From a checkpoint of a small mixture-of-experts model trained on Wikipedia.
Size: 12 layers, width 192, vocabulary 16384, 46.3M parameters.
Training: a variant of SOAP for the experts, 4026 steps.
Below are experts of layer 6 (counted from 0) of a mixture-of-experts language model. Rows are named router (the router's row for the expert), up (a neuron's input weights, with its number), down (a neuron's output weights, with its number) and show model dimensions 0-63. Each number is 128 + 24 x the weight over its row's rms, rounded and kept within 0 to 255.
After each expert's rows: a language model's description of what the expert responds to; "comes before" lists some tokens at least twice as common just after its tokens as in all text. This comes from a sample of Wikipedia text that the model never trained on. Tokens count by the router's weight.

# expert 21
router [172 156 160 136 118 179 145 154  96 117 143 145 170  96 120 108 150 126 143 111 109 108 148 156 141 149 121 140 124 102 124 156 150 107 122 129 109 128  81 135  99 126 164 147 116 164 132 106  95 145 132 105 119 118  91 153  92 157  83 161 129  96 106 117]
up0 [ 88 142 161 119 161 170 155 134 100 149 151 127 101  78  80 132 142 166 123 134 139 120 110  90 130 100 110 157 135 172 151 153 119  95 111 126 139 105 128 108 103  92 121 110 168 132 121 139 137 198 122 135 113 114 140 131 119 138 107 113 125 141 111 115]
down0 [106 123 128 116 116 140  90 155 156 105 106 149  89 122 122 145 128  88 132 104 119 131 166 141 126 165 115 167 155 129 120 113 147 136  94 116 147  95 116 115 116 125 123 134 135 110 110 139 129 140 148 111 134 106 150 159 137 138 129 126 150 151 125 145]
up1 [129 152 137 178 176 158 133 161 130 160 117 146 140 142 102 120 138 137  93 115 171 153 119  35 136 153  88 103 142 131 134 112 130 130 129 143 113 129 104 127 143 121 134 118 196 143 123 110 119 133 145 145 132 139 141 172 144  79 102 144 115 111  86 145]
down1 [155 186 125 121 117 134 115 107 128 118 126 112 130 109  92  99  67 155 141 128 122 127 133 105 137 133 172 158 133 130  92 156 135 118 137 174 115 118 165 110 136 122 141 154 120 105  89 129 100 168 125 103 113 126 114 101 115 124 152 126 135  93 180 102]
up2 [135 165 172  99 131 124 116 125 128 129 130 119 118 130 144 134 150 112 124 156 105 127 148 109 138 118 120  81 101 138 113 118 154 145 178  98 136 142 120  86 123  83 186 162 134 142 123 158 104 122 157 114 192 129  97 132 143 122 111 119 162 147 119 173]
down2 [134 146 168 135 128 120 126 116 124 116 135 112 146  96 136 114 114 166 119 144  97 175 130  93 166 136 154 131 137  71 167 154 117 145 116 154 134 122 142 104 109 125 129 149 100 139 119 147 137 185 125 141 189 117 119 122 140 173 134 137  70 124 109 130]
up3 [123 145 149 102 127 106 133  92 104  82 131 112  84 135 118  97 156 155 114 154 122 142  97 147 104 128 141 163 133  97 129 135 100 153  87 179 107 134 154  97 146 120 127 159 159 119 109 114  99 117 167 149  99 125 114 112 180  57 131 132 110  92 105 117]
down3 [150 101 133  98 135 166  90 126 153 132 136 153 129 170 102 181 145 135 154  82 130 123 145 104 152 111 144 163 119 108 146 131 137 102 116 151 128 100 132 149 127 165 121 105 126 158 156 126 122  90 142 124 126 131 152 120 130  75  93 134 130 150 119 129]
up4 [141 161 128 145 132  81 118 155 122  91 127 109 133 139  76 111 184  94 188 103 122 106 132 130 114 137 121 108 178 157 118 103 129 122 107 120 118 136 130 166 101 108 120 154 103 158 149 132 104 147  79 168 133 121 141 109 130 144 122 117 162 166 126 128]
down4 [ 96 135 169 133 136 154 131 126 117 125 155 164 121 106 116 138 115 102 118 137 158  82 122 121 144 159 152 147 164 111 126 105 122 133 127 128 110 133 131 150 128  98 135  94  81 148 171  98 122 148  93 140  93 136 169 139 166 116 104 101 113 135 128 166]
up5 [126 149 109 107  83 132  90 150 133 147 147  98 130 135 130 141 103 112 114  81 144 103  95 126 123 132 114  69 120  88 125 154 125 102 123 124 152 151 124  99 135 153 122  97 130 146 119  94 161 135  96 135 161 144 137 136 134 158 109 147 143 127 108 149]
down5 [113 107 127  87 103 138  80 147 145 143 148 142 110 133 137 157 121 158 116 114 124 149 141 105 129 159 138 145 162 130  97 137 117 112 167 124 146 114 123 146 141  92  96 117 119  97 131  66 147 159  93  99 130 171 152 104 113 144 141 141  84 145  90 120]
up6 [122 117 140 146 119  69 102 119 125 131 128 103 129 102 109 101 120 113 138 102 111 104 156 137 154  90 121 106  92 128  94 115 111 170 150 133 134 101 127  98 139 142 115 134 115 178 133 171 122 134 118 121 139 117  98 121 132 116 125 136 127 134 141 109]
down6 [146 122 152 155 175 114 145 149 144 108 114 151 141 112 136 169 127 126 124 136 129 109 131 159 130 144 125 164 118 160  97  84  94  97 118 136 129 110 156 105 119 120 136 114  77 146 152 152  94 128 134 105 158 104 131 122  72 124 142 139 138 133 149 116]
up7 [140  96 119 110  98 120 122 112 100 131 120 161 119 142 135 137  92 128 112 163 113 108  99 150 139 127 150 170  87 141 112 134 119 117 149 144  98 117 136  95 144 114 138 160 120 136  85 177  99 126 120 165  93 156  88 145 113 116 126 124 118 137 143 108]
down7 [151 136 148 136 141 122 139 140 129 138 115 109 174 112  85 116 146 121 132 144 134 149 102 177  97 108 165  92 145 132 101 113 151 176 126 153 123 147 125 108 155 130 146 139 137 151 107 164  97 165 143 105 105 135 143 127 110 137 155 135 146 134 128  97]
First words of wiki section headings and infobox labels after == or dashes, such as Other uses, History, Personal life, See also.
comes before: ":", "==\n", " ==\n", "==\n\n", " career", "===\n"

# expert 15
router [126 158 141 104 128 145 127 119 154  98  99 155 125 142  89  99  99 127 158 148 113 136 124 136 147 157  91  89 142 186 146 116 135 112 122  81 118 133  75 126 122 131 163 129 150 126 128 116 109 132 150 112 117 106 121 178 136 157  78 115 100 146 119 138]
up0 [131 114 147 142  96 134 117 119 146 120 165 137 156 113 114 132 144 128 154 129 165 107  94 127 110 124 170 154  66 154 164  95  85 144 134 112 142 144 125 129 145 110 138 146 146 112 134 179 119  84 122 169 144 168 133 149 131 155 104 172 120 134  95 133]
down0 [141 120 114 154 130 164 128 144 137 147 128 146 111 164 153 151 132 100 113 146  95 128 128  87 117 114 141 104 147 121 146 122 125 154 119 171 129 128 131 126 150 104  97 158 112 152 125 127 149 113 125 151 192 134 117 107  71 132 121 120 160 147  83 170]
up1 [107 155 143 109 166 118 120 126  87 180  97 111 145 116 136 117 124 119 122  83 134 119 101 118  99 151 107 123 128 159 109 130 159 146  73 131  91 135 112 138 187 165 100 130 118 145 125 147 130 148 165  96 111 110 136 125 167 131 119 155 128 110 129 175]
down1 [ 99 163 122 124 145 108 143 136  75  99 142 117 139 166  92 153 104 149 165 105 174 119 117 125 106 138 118 130 143 136 144 116 133 117 120 134 146 128  72 111 150 143  96  95 187 138 132  96 118 155 154 147 177 142 120 115 113 118 131  97 124 109 128 128]
up2 [177 145 109 127 111 111 138 159 150 140 135 181 113 108 135 150 180 134 117 128  93 125 124 105  94 113 124 164 105 130 112 144 118 114 111 133 125 142 134 170 124 109 118 150 110 124 154 172 127 139  94 159  74  83 127 137  88 142 125  91 120 126 146 155]
down2 [143 126 119 135 104 140  97 137 135 136 115 176 137 136 171 108 161 149 146 154 131  93 119 120 107  94 185 127 115 101 107 137 107 134 114 107  53 121 113 138 113 116 127 120 119 184 143 155 121 106 133 131 108 122 184 128 129 101 122 150 133 145 105 122]
up3 [118 142 145 111 141 107 111 102 160 134 146 143 120 157 121 139 111 129 106 125 121 179 127 135 147 117 144 147 165 109 120 125 149 102 155 122 164 167 156 140 107 147 156 174 108 130 151  80 137 103  74 107 140 137 141 109  86 123 154  58 157 149 109 145]
down3 [138 120 150 132 122 106  87 147 116 125 116  93  98 117 109 134 155 140 140 145 101 134 153 114  94 116 188 189  94 147 134 165 149  94 121 135 124 126  88 143 119 173 137 143 125  84 125  90  93 130 105  86 119 185 122 139 145 100 152 127 115 186 158 101]
up4 [112  81 103 147 138 165 132 153 142  91 104 146 129 191 119  96 169  89 122 136 103  96 153 121 109 119 132 121 152 109 152 187 121 111 124 134 121 150 117 127 135 148 160 146 117 117 170 169 109 147 114 130  89 157 148 148 136 158 145 145 140 109 117 168]
down4 [135 152 109  78  90  95 134 107 125 141 144  84 125 119 123 108  98 156 106 123 125 169 140 135  86 146 163 148 125 171 117 132 141 133  78 149 143 151 129 127 131 125 145 119 135 133 135 138 147 141 152 109 115 136  86 128 134 110  92 133 149 151 172 115]
up5 [158 150 142 133 102  82 126 133 128 102  82 127 181 147 121 133 110 144 121 121 117 130 135 102 158 130 111 117  95 124 107 107  83 129 152  77 131 155 158  80 141 144  95 135 116 165 162 103 138 102  97 153 135 116 110 114 135 144 148 125 115 101  97 122]
down5 [114 155 109 150 144 134 126  87 128 127 113 151 109 116 110  87 136  84 109 144 123 108 170 121  96 130 117 114 156 127 131  99 115 139 171 147 145 125 118 111 124 144 122 148 179 111  93 134 102 182  93 137  90 154 129 111 135 114 127 116 164 129 121 113]
up6 [104 126 140 123 155 143 143 115 164 143 129 151 161  87 174 118 111 128 199 122 160 140 128 168 143  92 171 135  87 132  83 152 107 182 129 154 133 128 114 151 114 119 158 102 116 112 127 122 162 115 124 127 156  97 131 134 120 119 140 153 104  81 129 159]
down6 [126 157  74  68 141 136 148 106 116  93 144 130 135 102 116 126 103 112 120 104 125 131 104 157 141 114 149 180 105 120 138 137 114 133 104 173 148 121 117 124 100 137 158  69 106 125 131 121 147 150 164 130 154  60 111 121 135 129 154 146 108 131 147 124]
up7 [101 137 112 133  98 109 176  96  97 149 128 166 173 124 148 145 161 121 153 135 121 155 104 166 136 110 116 125 112 151  99 121 128 117 122 155 108 129 132 107  51 119 134 136 132 128 133 130 137 126 131 100 130 113 105 102 138 155  95 134 162 105 156 135]
down7 [127 182 121 145 137 137  88 145 153 138 135 133 106 111 124 129 150 118 149 135  91 136 136 124 130 131 157 131 137 104 110 127  99 110  97 145 132 137  99 131 127 139 172 160  94 170 134  92 141 140 145 109 118 103 169 124  98 165 149 144 121 129  94 126]
The preposition by marking agent, author or means (shot by, by Mozart, By 2000), plus year-number pieces like 200, 201 in tables.
comes before: "9", "6", "8", "7", "5", "3"

# expert 59
router [122 121 135 145 128  82  98 105 136 127 106 128 114 125 146 116 185 182 108 109 130 175 135 124 101 146 104 114 132  99  78 131 129 111 132 125 136 118 156 117 135 126 134 140 134  96 123 120 147 136 118  97 120 123 164  64 121  90 172 115 147 135 122  89]
up0 [133  99 136 114 164 134 120 134 114 156 135 153 137 109  95 106 154 128 154 168 148  91 134 104 151 143 133 172 128 116 151 115 159 126  96 153 160 126 139 109 142 140 132 125 122 127 127  97  97 133 117 152 161 133 114 137 140 163 101 141 122 157 156  83]
down0 [120  91 130 160 115 166 175  98 115 159 110 143 136 122 134 161  92 123 112 154 118 109 133  89 114 112 133 124 114 122 170 128 152  87 117 122 161 127 153  80 166  98  81 127 131 145 139 154 139 132 114  94 173 159 105 135 150 106 124 127 123 134 118 101]
up1 [112 127 128 166 150 164 140 128 146 126  82 146 173 119 136 132  80 117 135 142 122 155 122 137 110 109 152 115 162 114 163 112 132 142 134 108 180 136 130 155 173 135 116 163 165 156 117 112 145 176 147 101 130 123 133 161 179 144 149 130 112 116 138 166]
down1 [147 146  91  69 110 125  89  92 134 121 121 118 146 143 146 103 101 115 107 143 126 152 166 103 120 122 109 125 139 137 168 122 104 109 127  89 154 126 157  97  63 133 182 169 125 106  81  96 125 182 135 156 159 101 109  88 129 162 118 167 107  85 104 144]
up2 [202  99 171 187 172 145 158 124 123 137 143 120 114 138 145 113 172 100 109 122  94 158  85  90 124 154 111 111 145 167 136 106 103 122 142 120 122 147 150 168  87 114 110 132 125 121 119 165 148 116 138 148 136 137 112 143  93 171 138 122 136 151  91 129]
down2 [147 160 135  83 146 140 129 149 148  89 142 153  98 108 100  96 167 166 126  86 115 108 100 118  89 141 104  88 113 146 143 165 127 180 156 128  91 159  99 152 141 117  97  93 132 116 114 116 117  84 139 146 178 151 140 139  92 149 127 110 131 138 106  89]
up3 [133 137 181 123 142 117 158 158 112 109 113 137 110  91 119 113  98 108 130 148 128  90 125 148 126 125 140  87 148 178 141 142 112 126 114  96 117 120 146 112  89 130 177 137 191 101  70 145 150 103 162 145  99 174 126 117 133 119 127  99 140  57 113 119]
down3 [121 132 104 159 104 167  95 110 150  85 130 157 108 141 121 134 132 128 118 106 130 135 133 123 153 163 143 158 138 133  72 128 163 143 116 126 118 168 117 146 173 123 144 127 121 124 145  75 135 176 111  75 109 110 151  70 101 142 132 172 108 157 154 107]
up4 [140 148 152 110 130 105 145 114 125  83 110 106  83 116  78 100 153 110 140 103  90 117 126 118 158 121  67 164 133 128  96 120 128 141 116 105 148 144 146 108 163 109 121 118 125 148 117  97 123 135 141 142  97  88 106 155 148 122 117 112 134 134  88  87]
down4 [ 86 156 143 162  97 119 126 139 125 110 121 120 153 150 107 109 111 130  83 129 134 103 124 107 108 112 118 176 111 113 131  90 114 119 114 113 113 159 121 144 113 125 143 120 136 111  95 153 149 113 122  96 109 160 149 134 123 181 126 136  85 156 127 146]
up5 [143 176  83 142 135 106 137 102  91 142 131  80  79 156 141 137 112 118 114 112 110 136  85 124 139  77 106  91 132 163 160 105 158 146 127 142  99 133 133 128 146 105 121 123  82 147 146 156 118 196 119  98 116 163  93 145 150 141 157 133 151 122 128 174]
down5 [157 131 121 133 119 122 120  87 145 132  99 156 101 131 186 134 137 136 144 126 109 123 146 150 127 140 138  83  75 150 160 161 139 162 100 140 105 167 117 127 146 150  90 142 169  98 126 102 134 182 168 115 133 105 144 161 126 114 109  99 153 122 168 132]
up6 [126 138 142 122 119 146 136 140 117 156 105 110 134 110 167 123 112 172 104 152  97 122 135 159 143 125 122 118 107  92 105 136 124 156 116 129 137 127 142  88 143 165 132 146  92 170 130 117 116 129 139 148 138 111 109 108 116 116 144 133 159 123 122 128]
down6 [138 174 160 113 163 169 121 156 163 153 153 114 137  93 120 140 111 163 166 181 152 148 128 134 121 115 112 124 125 108 129 112 100  86 103 114 124 117 111  85  95 106 105 110  90 166 134 116 155 100 116 123 149 109 104 132 138  75 127 117 164 115 131 130]
up7 [146  87 117 117 114 138 143 100  76 141 103  98  69 177 147 161 154 105 111 132  99 109 116 125 116 113 128  97 136 129 108 104 135  81  81 109 134  93 129 134 145 144 118 130 106 141 116 144  93 150 148 153 126  97 107 103 125 170  82 142 114 136 118 141]
down7 [127 121 152 134 144  93 120 155 148 136 104 149 131 111 172 123 139 156 102 103 120  95 104 136 153 120 142 116 129 144 123  87 122  90  87 161 145 116  88 151  98 156 139 140 149 138 142 150 124 202 115 171 162 101 124 122 160 120 139 101 123 125 114 138]
Closing pieces of personal and place names, such as -son, -ville, -ović, -ić, -ia, -o, -ines, e.g. Jerem-ia, Erasm-o.
comes before: ",", " (", "\n", "'s", " was", " =\n\n"

# expert 35
router [124 175 143 159 127 159 103 114 107 141 121  99 161 145  89 119  91 108 154 116 184 118 146 100 117 173 111 116 109 131 109 178 144  86 109 124  83 120 123 171 109 181 149 107  93 132 104 127 123 143 103  95 212 123 174 133 139 111 185 172 100 120 153 135]
up0 [109 133 166 133 113 143 117 136 133 102 169 203  86 100 123 131 119 147 130 160 139 101 118  98 122 132 145 120 118 179 136 134 130 108 104 125 127 154 146 116 159 105 133 142 110 115 148 112 124 130 114 121 117 111 129 122 124 107 144 148  88 160 117 181]
down0 [ 91  84 101 111 142 107 141 135 102 139 137 121 117 126 151 127 150 137 127 131 122 124 148 186 164 135  82 135 102 104 133 104 161 133 118 145 147  59 116 139 104 163 137 117 129 150 111 123  98 169 141 113 141 141 137 116 118 151 109  91 135 146 121 113]
up1 [122 171 130 117 115 108 110 118  91 186  85  88 149 105 137  85 114 127 116 114 132  94  80 109  80 118 140 144 139 156 114 148 126 153 165 147 130  87 147 109 144 102 159  94 128 123 140 135 102 150 122 105 142 152 174 140 122 108 147 111 130 127 141 106]
down1 [146  95 165 127 152 100 119 145 115 143 131 104 136 110 111 159 103 160 156 100 152 110 101 102 141 141 153  94 111 116 124 125 118 139 122  99 150 136 112 170  93 126 121 136 104 155 137 124 112 134  99 132 151 136 109 107 108 124 119 129  66 128 146 138]
up2 [116 107 110 157 101 122 152 130 138 109 142 148 107 134 173 124 109 124  85 168 141  99 111 160  72  72 123 158 123 178 161 117  92 126 136 135 118 139 134 137 151 131 140 107 104  95 163 154 126  91 139 148  98 110 147 121 126 125 179 126 174 102 150 135]
down2 [131 122 130 151 159 105 161 152 157  61 126 142 114  91 102 174 138 114 126 136 138 144  73 127 145  91 141 140 119 112 148 140 123 132 116 108 111  80 106 114 131 151  89 119  92 114 157 118 102 173 137 103 125 118 141 151 120  91 108 106  63 119 132 141]
up3 [101 137 177 110 110  96 119 106 146 106 159 152 126 113 150 152 181  92 136 119 139 162 133 119  91 110 119  90 139 125 168 106 139 126  98 130 146 102 149 119 118 137 143 152 143  87 155 162 132 136 114 111 148 145 110 121  89 125 133 163 173 144 141 141]
down3 [106 101 100 124 151 148  83 157 140 109  94 127 115 113  96 104 118 122 111 134 144 130 152 133 140 151 104 183 116 115 100 104 137 116 144 101 130 120 132 129 126 146 151 121 124 114 141 102 130 154 114  84 154 138 128 104 110 114 144 131 199 159 176 150]
up4 [137 135 156  98 131 108 133  45 166 138 111 136 140 149 101 129 107 126 140 161 152 105 130 168 137 121 131 144 150 129 169 110  97 118 146 122 131 120 120 112 186 167 132 135 116 142 122 159 141 116 124 129 132 141 162 124 194 185 120 127 127 131 129 112]
down4 [ 97 118 138 149 150 162 102  91 139 151 116 139 130 134 127 101 131 132 141 144 119 138 119  87 150 142 135 162 134 145 122 159 135 154 158 157 118  92  97 126 114 118 109 112 137  79 142 125  92 130 137 122 113 181 104 135 179  77 143 117 151 105 159 152]
up5 [138  82 131 107 157 148 162 135 133 127 124 125 102 130 158  76 101  89  99 108 147  96 158  86 162 119 150 116 103 165 146 144 143 129 135 128 130 138 155 109 129 130 153 101 109 110 144 106  82 102  95 178 140 140 126  99 113 139  98 121 144 182 137 105]
down5 [146 116 132 128 158 154 121 124  97 142 104 159 155 143 164 118 135 119 118 179  73 168 150 129 153 119 138 117 176 156 164 109 156 161 132 137 131 147 137 148 113 135 145 129 120 130 157 127 113 130 109 129 152 128 130 153 139 132 133 115 114 148 165  77]
up6 [139 111 148 111 128  94 153 181 108 147 115 135 113 107 156 141 112 123 134 126 150 147 121 180 134 149 126  98 135 113 141  90 136 165 171 128 134 118 145 119 191 125 119 144 122 124 156 105 133 142 132 118 124 119 153 120 162 113 150 109 148  96 137  95]
down6 [141 160 182 126 146 137 114 114 168 129 119 136 174 109  66 104 106 129 135 158  69 170 162 134 151 116 150 141  94 158  97 122 105 146  94 158 147 140 147 143 163 122 144 138 118 108 128 112 135 127 159 117 136 134 105  99 163 103 131 158 148 116 112 136]
up7 [109  99 139 155  86 111 170 129 116 157 165 166 139 139 130 127 121 111 149 145 134 105 168 165 128 130 132 100 153 141 121 105 134 107 176 150 176 151 156 141 116 124 128  87 112 131 115 154 114 186 169 104  99 117  93 109 121 135 181  95  97  96 125 110]
down7 [140 110 158 138 144 156 126 157 100  91 181 137 143  83 146 121 128 124 120 120  77  96 123 129 140 144 127 146 155 178 122 110 129 186  95 110 141 126 143 150 107 146 112 100 165 129 167 115  81 132 149 133 101 125 111 161 113 120 102 100 127 112 142 125]
Verb-ending pieces and verbs like relates, implies, assumes, create, contains, provides, plus as, are and were after there or which.
comes before: " a", " the", "|", " an", " well", " that"

# expert 22
router [164 100 106 144 132 128 146 121 121 131 152 100 106 148 137  99 100 166 125 126 130 121 103 136  99 145 118  99 129 114 110  92 137 104 119 152 125 110 133  98 160 184 125  98 132 146 101 153 194 133 127 110 103 115 158  88 154  78 142 137 125 131 144 113]
up0 [134 130 166 128 143 108 142 155 124 114 148 151 102  96 110 121  82 100 159 138 118 129  95 108 130 123 116 141 155 166 120  74  82 132 126 132 160 117 103 127 123 142 126 115 127 148 139 144 154 134 112 139 115 146 121 158 119 114 127 193 128 143 116 122]
down0 [122 113 176 107  98 101 108 169 128 154 114 129  92 135 142 106 129 100  97 135 123 133 101 145  97 126 101 152  79 128 139 126 115  69 121 147 155 113 132 124 127  83 175 135 159 140 106 127 147 106 147 150 107 135 123 132 130 130 103 147 131  84 103 144]
up1 [130 160 142  93 150 161 118 101 116 152 157 119 163 122  95 146 133 144 130 165 122 133 139 104 117 160 126 137 159 108 126 161 135  90  94 142  94 119 106 136 145 107 121 136 132 125  94 154 122 118 166 136 152 143 113 136 106 104 101  99 146 127 142 105]
down1 [132 149 139 118  84  96  80 101 108 117 129 138 116 102 116  71 151 109 146  96 150 113 121 157 140 125 111 101 116 132 120 158 144 147 126 117  97 121 145 115 130 140 104 126 108 131 141 146 105 117 171 132 109  80 105 111  90 151  75 159 135  92 119 145]
up2 [147 114 101 127 153 121 153 142 104 144 132 112 104 153 106 117 120 111 126 142 145 148 146 122 124 110 137 132 112 132  73 118  75 134 169 108 108 118 113 125 106 108 118 119 145 121 108 108 135 142 143 107 110 105 137 147 107 116 106 135 162  70 114 193]
down2 [129 133 125 115 158 137 113 119 155 140  99 122 133 110 120 106 121 123 125 112 132 154 103 135 158 107 158 112 148 144 170 120 106 110 116 123 152 133 194 135 149  91 143 118 129 144 152 122 166 116 113 129  85 158 149 138  86 115 149 146 119 148 172 113]
up3 [115 104 141  93  89 122 129 128  97 111 103 113 100 112 128 107 161 124 136 135  95 179 131 149  84 143 129  60 128 126  99 108 165 125 125 147 102 129 147 133 153 155 127 146 151 131 144 136 135 142 131  85 110 145 113  86  99 142  95  80 110 132  80 131]
down3 [117 116 103 111 137 169 147 145 131 112 101 134 122 161 107 128 138 123 123 111 144 152 150 140 160 174 131 149 140 111 126 147  98 131 148  87  90  95  84 122 157 131 125 175 141 111 144 138 138 106 111 132 134 162 184 124 123 100 154 149 188 150 144 141]
up4 [122 108 104 138 110 115 163 122 138 161 156  97 102 152  94 111 139 129 123 116 121 150 126 162 118  85 129 133 157 168 135  96 103 112 134  71 129 166 126  67 128 124 116 186 115 145 159 146 128 102 125 157 109 111 175 164 138 135 133 168 114 143 149 128]
down4 [110 143 147  98  90 128  84 169 167 136 135 143 172 144 122 130 110 181 100  91 106 142  88 153 117 148 171 159 152 138  97 176 135 141  94 170 122 119 123 112 155 111 161  98 116 136 121 106  95 130 110 129 127 110  98 133 128 127 121 164 109 106 130 114]
up5 [137 107 115 102 139 143 184 124 147 142 150 122 137 151 147 171  98 137 132 120 124  90  99  68 143  83  99 144 122 129 112 111 127  98  97 104 144 113 161 144 151 105  87 153 144 178 109  85 147 100 193 144  88 123 142  73 132  91 136 148 144 100 105 135]
down5 [ 91  95  98 131 132 108 121  98 130 116 150 191 138 158 157 165 113  98 150 104 114 133 166 148 138 148 151 112 159 148 137 173 174 166 174  91 120 108 108 124 168 122  84 117 105 113 157 126 123 160 118 116  96 132 134 111 110 140 147 137 127 162  76 148]
up6 [116  94 142 146 111  88 122 188 150 119 122 137 111 141 159 152 125 124  97 152 144 161 159 158 153 107 132 117 143 115  95 155 103 153 123 149 154 143  96 116 170  87  97 140 131  87 137  95 130 148 132 138  95 102 137 179 129 126 150 122 134  77 111 188]
down6 [116 132 155 134 118 136 137 109 158 146 106 142 128  95  88  85 147 116 169 125 139 149 133 140 170 121 158 153 113 108 108 143 132 119 140 140 121 148 113 140 141 147 116 115 110 135 113  65  96 143 131 149  97  95  79 133 106 121 101 119 147  96 123 143]
up7 [113  86 129  75 162 125 122 122  56 145  86 155 155 151 139 150 128 153 139 103 105 117 134 130 121 155 136 103 124 140 109  96 130 105 130 153 145 142 153 133 148 104 110 118 105  98  91 115 150 147  84 138  85 122  86 119  79 125 161 119 140 143 139 144]
down7 [107 126 129 151  99 124 130 162 127  83 132 123 148 115 146 116 134 110 170 149  90 111 103 148 117  90 130  62 129 104 134  83 134 144 113 102 135 143 110 147 114 158 121 120 151  95 130 118 108  91 144 114  81 111 164 154 100 140 128 108 104 153 148 125]
The preposition "of", and sometimes "from", "by", "between", "the", linking a head noun to its complement, as in "rule of", "Department of", "level of".
comes before: " the", " a", " his", " their", " this", " its"

# expert 31
router [183 147 124 142 131 112 121 145 131 115 172 119 170 100 124 114 108 168 124 148 109 173 109 132 159 177 161 133 164 135 109 140  96 146 116 127 139 132 113 118 115  93 128  94 114 131 118 130 121 128 148 133 105 119 109 185 145 128 146 153 104 155 103 154]
up0 [142 140 144 117 120 121 136 127 146 116 126 170 102  92 159  87 124 125  82 142 123 113 123 135 151 129 144 138 108 131 109 169 131 120 109 169 155 145 118 147 124 103 142 111 100 134 167 168 164 127  88 148 137 157 142 125 101  80 114 146 103 151 120 141]
down0 [101 152 153 126 159 143 129 127 115 123 137 156  85 139 141 114  96 106 122 115 115 124 138 128 132  77  91 110 174  91 142 128 117 136 148 160 113 143  97 126 131 158 116 119 128 139 129 133 108  84 124 156 185 164 116 134 115 107  95 109 133 156 156  93]
up1 [ 77 140 119 184 139 150 111 100 168 110 156 172 143 108 124  87 134 101  81  91  73 145 147  98 123 165 150 129 170 149 109 111 166 133 149  97 150 121 131 100 154 149 104  85 119 100 145  94 142 112 142  98 117 135 138 135 125 157 153 144 149 133 104 110]
down1 [143 132  99 123 130 121  94 152 151 114 148 160 133  77 132  79 151 140 120 103 135 116 146 123  94  89 134  96 131  98 131 178 154 139 140 115 126 125 148 136 169 143 147 120 119 110 180 106  89 143 107 126 125 129 111 129 117 150 163 121 116 132 118 133]
up2 [152 113 159 141 114 109 136 157 118 151 160 118  90 127 118  92 121 148 116  85  95 128 146 153 100 142 113 118 126 146 120  91  81 169 101 151 131 147 152 134 101 142 105 164 113 160 121 132 180 143 153 113 155 112  85 148 151 144 146 158 169 122 129 162]
down2 [165 116 129 131 105  70 163 144 112 128 124 124 142 140  80 124 146 162 172 166 137 115 154 103 105 153 130 169 191 135 121 115 104 117  95 122 128  94 150 145 112  97 159 136 122 153 118 158 148 141 166 103 124 154 123 136 141 123 133 168 145 120 134  86]
up3 [133 116 142  96 138  74 150 124 137 108 136 131 101 122 149 127 146 129  97 110 122 150  99 109 117  70 105 130 121 150 126 117 106 148  97 118 107  85 165 148 117 135 113 122 131 114 151 127 119 133 137 125  90 162 145 137 155 103 198 147 154 111 116  95]
down3 [120 109 103 118 140 124 101 160 148 114 105 158 108 148 126 137 146 104 115 133 171 138 187  91 140 111 163 167 137 136 122  96 160 178 141  82 115 129 141 164 114 164 116 142 113 124 168 100 129 147 105 101 127 130 106 119 131 106  86 145  99 159 163 119]
up4 [ 97 153 135 137 134 112 136 138 151 131 157 142 133 122 158 102 132 133  99 126 123 116 107 159 103 136 139 142 105 154 123 115 127 122  80 168 131 149 114 126 118 151 154 136  95  96 159 116 112 125 128 123  94 150 116 173 101 153 138 134 115 111 124  82]
down4 [121 142 160 137 158 151 133 158 140 133 100 160  87 128 145 101 137 150 144 118 163 124 105 104 123  95 133 122 120 120 123 116 152  59 127 115 133 154 167 105 121 108  97 134  93 123 141 131 152  99 137 140 157 152 174 119 117 151  81 156 138 132 137 139]
up5 [180 155 158 124 127 114 121 138 118 121 144 122 161 130 134 132 129 109 128 137 109 109 117 129  72 129 138  89 143 123 157 146 120 120 123 130 127 164 154 130 161  81 110 177 140 204 175  90 133 174 143 171 129 100  94 116 124 116 127 121 112 147 143 136]
down5 [180 102 101 143 131 145 105 120 123 132 174 104 125 121 156  88 155 132 129 126 162 149 116 124 106 112 116 108 118 109 143 121 126 154 174 142 156  90 108 121 190 137 115 155 149 154 165 149 147 185 156 129 146 105 186 122 136  98 123  90  98 124 166 136]
up6 [103 155 145 139 126 109 126 167 127 122 131 105 165 133 167 155 105 117 126 163 161 136 125 133 156 110 122 125 126 173  97 136 151 161  90 144 156  93 133 100 183 115 129  94  75  84 148 148 138 151 140 125  92  98 129 167 146 106 124 148 153  79 129 117]
down6 [167 142 142  88 168 158 105 124 139  93  67 142 105 111 147 131 135 151 145 137 128 122 147 159 119 119 139 156  82 133 108  97 100 129 104  92 120 116 122 130 104 101 138 156 119 138  96  74 115 123 149  97 106 143 138 123 155 118 117 160 155 164 141 131]
up7 [143 100 128 103 120 126 131  98  99 134 135 133 155 152 155 136 151 152 153 154 113 123 118 148 120 163 131 154 166 122  98 132 151 155 123 150 153 104 156  90 182 124 128 110 128  95 134 116 159 109 144 113  93 148 114 175 122  77 132 139 186 147  90 143]
down7 [151 139 121 121  96  95 146 102 163 123 114  75 142 140 131 122 146 121 172 136  96 118 130 114 153 167 140 109 204 169 159 127 118 157 135 146 133 151 112 158  89 159 128 145 165 136 127 105 145 117 131 151  89 122 135 140 107 117 115  93 196 146 105 138]
Table and infobox label words and fixed endings like Turned pro, U.S., Preceded by, Votes, Pos, and table header separator rows.
comes before: ":", " |", " by", "′", ".", " ·"